Experts of a small language model: 48.8M parameters.
Below are experts of layer 12 (counted from 0) of a mixture-of-experts language model. Rows are named gate (a neuron's input weights, with its number), up (a neuron's input weights, with its number), down (a neuron's output weights, with its number) and show model dimensions 288-319. Each number is 128 + 32 x the weight over its row's rms, rounded and kept within 0 to 255. Numbers have three digits each.
Before each expert's rows: "gets" lists some tokens that make up at least twice as much of what it gets as of all text. This comes from a sample of Wikipedia text that the model never trained on. Tokens count by the router's weight.

# expert 5
gets: "\n\n", ".", " | ", "\n", "–", ":"
gate0:082148085102143101087206148140197103111121162142158142096114126127087152167118149127136181119118
up0:124090131095125166136126140147098162167139145143122120119108102137142102148117156127127126141161
down0:109153149150094123162097134116091164135077121148132091163168178147121105093092145082154079184112
gate1:142126121120158147108140072121140104099164191145106187103179171135117072142099080106134120121120
up1:137196157140130128150116125114150144158171150080100170131050159136126144107114134145153141178060
down1:157074135094120102128113159181123159102150117130099141145070166107158117116141106090141167169119
gate2:091124156159206067081124119124151122169129127052119106124104127102115137149128137175099106131037
up2:151130147080122100106063087102103111101102168107168146140146152164122123109180133110159169150175
down2:122091110133162107156077127121121106183157135130159185137120066131132125150120112149134142135176
gate3:141120125119175119114155125115139151161159176126100108202100079052131110162103118131096156129115
up3:140133070119149112136114147087129105125113080083099087137169100142168173069138092131165119161152
down3:123121114104086116094079094125170080105154114154180092109108184109117125103146107098204174112076
gate4:141111211139157110106119103069163149062117143140164139166123156163153085055179124152074113103109
up4:080177155090135157119138138137145136164129146058133123102185093117083134132144178091129115054099
down4:111114092118160168098166152168088097168105137167135165125073134103136089160077108142080145141159
gate5:142118126137119153121143148143143119091118135134105174116094162147149151055164059107156172123130
up5:142129101119165186075124153094136076121117158122126127126137130132130135136083152108096098150095
down5:129162137128161130082185173099137097144164157100130085141111142193141163150095129198141069111087

# expert 9
gets: " of", "1", " of the", " to", " for", " in"
gate0:165140123130154160174117132103120182083178125110178152108114122153064144107187127134122118092103
up0:169159186147107129184176149115110148109192157096149146174097134181107181058148137166150134113126
down0:114132121111122180148147119091140128171059093135154153073120113174143072100117138072112109165091
gate1:170085116107138164120144146180095117161131148123164127181123168153192081103134155154123105126150
up1:106159107186104096159055141101152137149139125152110151107172102139157167152149139106184126137140
down1:116101215161196219162168108097091176134131088139177135108095157164148128127141133134099119149120
gate2:135141134097181169096103092139171126119130131120094172152114193068109111120127112155129140139134
up2:136104107078097136155188079122096125119094153119137060109076143094155121166105130079096118127131
down2:083119144131097116137155140107134194221138118151141158148144136091123144081103087099111119155140
gate3:123131160098092114090158132080140119128159067080142123158099140139138161050101120107114134069182
up3:091090199125130110094144128108167161116111127116135113157120143114157109088127128104116088084181
down3:138158127151102125165117160087097092117143088118141168141165116076117096101166148074119104162152
gate4:153156147083064101164156129106113089138116158142109093147116101129075160152092166124099107168141
up4:154140082132116114129092143193152124104129147160101137125165113125114122082065149105086124140177
down4:142136095145139104168125068119089082182175097158149075175116117065141185111133141118172136128145
gate5:120135168197148119167190120112116125147171160152131145106176161138155127098159111075109094130135
up5:112172191187144093106110130114200172105129119162116077149145086083155138120150160159038125130092
down5:186138142132171152123155149181149083130140066122082105169109126139136178106123152141106106154181

# expert 8
gets: "\n", "| ", "ic", "-", " ", "c"
gate0:065110105106125139134133106128126077075124160156150155197113106134082089153153093146160130108118
up0:158153127153110158087119126127120104161072087136160167204119125158086121094150094134167066128114
down0:095104123205102097156096118087120140041139159114097145118074166108089103140208103149148109177125
gate1:074164120115095099068135140090171140125148197164080224138110089201144179144170111150180119118150
up1:148087191129045167156110162132091139124073116097167097087130151102091105143108133104124092157124
down1:177117150067102130146124157097153106066135126066118109148132127075053148145127106166117154107100
gate2:159111152173174086104093090156142129125153128113149058186158125160088106144151120110121154133147
up2:170138117134182143079114073165148101165134170078061067184090110131105158164182176167083098116168
down2:160130081112136091146137141106147122125152171093131116129105116160145118115159139127112147139136
gate3:130159141167144120139134115120130102119078143090163130119105144168145187146124142149142103145099
up3:089083103071148139099112118031165200117140117145115144118109181114090177120098167147116155110143
down3:125108187113153160087150106131162163120096138083156145087149142146099160135145106106127113121092
gate4:139175117069114103145133141131174182145130131121114126136098169177132209160150193079137100138081
up4:091166116079120123111156107093085163176129180157068163099136184101179108112118099184111157074131
down4:110111171132196134098103133134132116085129118143090142144124130137164086143157132126105080078176
gate5:122127105122169132099103134122127163146199127091059078071105116111142136063118105153168120108130
up5:165092100118176105112129185152153205106147168164141104134166152134112121105160109105176151141179
down5:123157114164114069086124136119173094122107142059092088119098110156061170159082143148094110116133

# expert 14
gets: " The", " the", "The", " of the", ", the", " in the"
gate0:156123168080158147148071166122095126080119153136121162154165134116117109117169108225134132111167
up0:104129122070125135090099171175164096124132110123119152152085109126114104110085096163185127059107
down0:165156177109128126134122086125158103142071144078122096148091135079087138153142062120140157090129
gate1:109099146137159088219124141100115161145088117116133115157159140135138182133109159134109086083151
up1:120164142092121182141131173151085124128154113238111101114115087125117091146126058134203161187110
down1:120163200108152178088154169127090154101155093102090124108120135156121089116077084100106104128090
gate2:162092134124089135107142153089124133144148121168064087097163126141122112131161108068158176090115
up2:074116110088184152102151099129153139076110127133168144109095151127174143111067172136144096124091
down2:061124141099105184131076147136075113123151157104097126142105094064120144139134087084089119157135
gate3:129090154126147149159177090115159134044134063115130140082158156117146078057112092088109110144120
up3:207181142161137206125098116144095116178080118150107095097080105118215146086115143160082194145112
down3:113124127180169155109044197097086124179148146160132134113108116096139117116141133081167189128127
gate4:109090143124093093144069117084148111128079141167101106167156155155074112092167083164150127127090
up4:100160187114123120128097141078179092105108125130090132136190101116099202094081121168155129176142
down4:118106141148132106169171105150153090116118148153158159102157139124102129109160085128084038120116
gate5:107167116110198092097068039124158139059141169139143100143156095199135126111092131136207158168165
up5:163141128116147090148081065118158097104107170135186145182083140174131171122114132104141119143072
down5:124121106101133126181124143097126092168132117188078168077099095138088140162164218095123093118154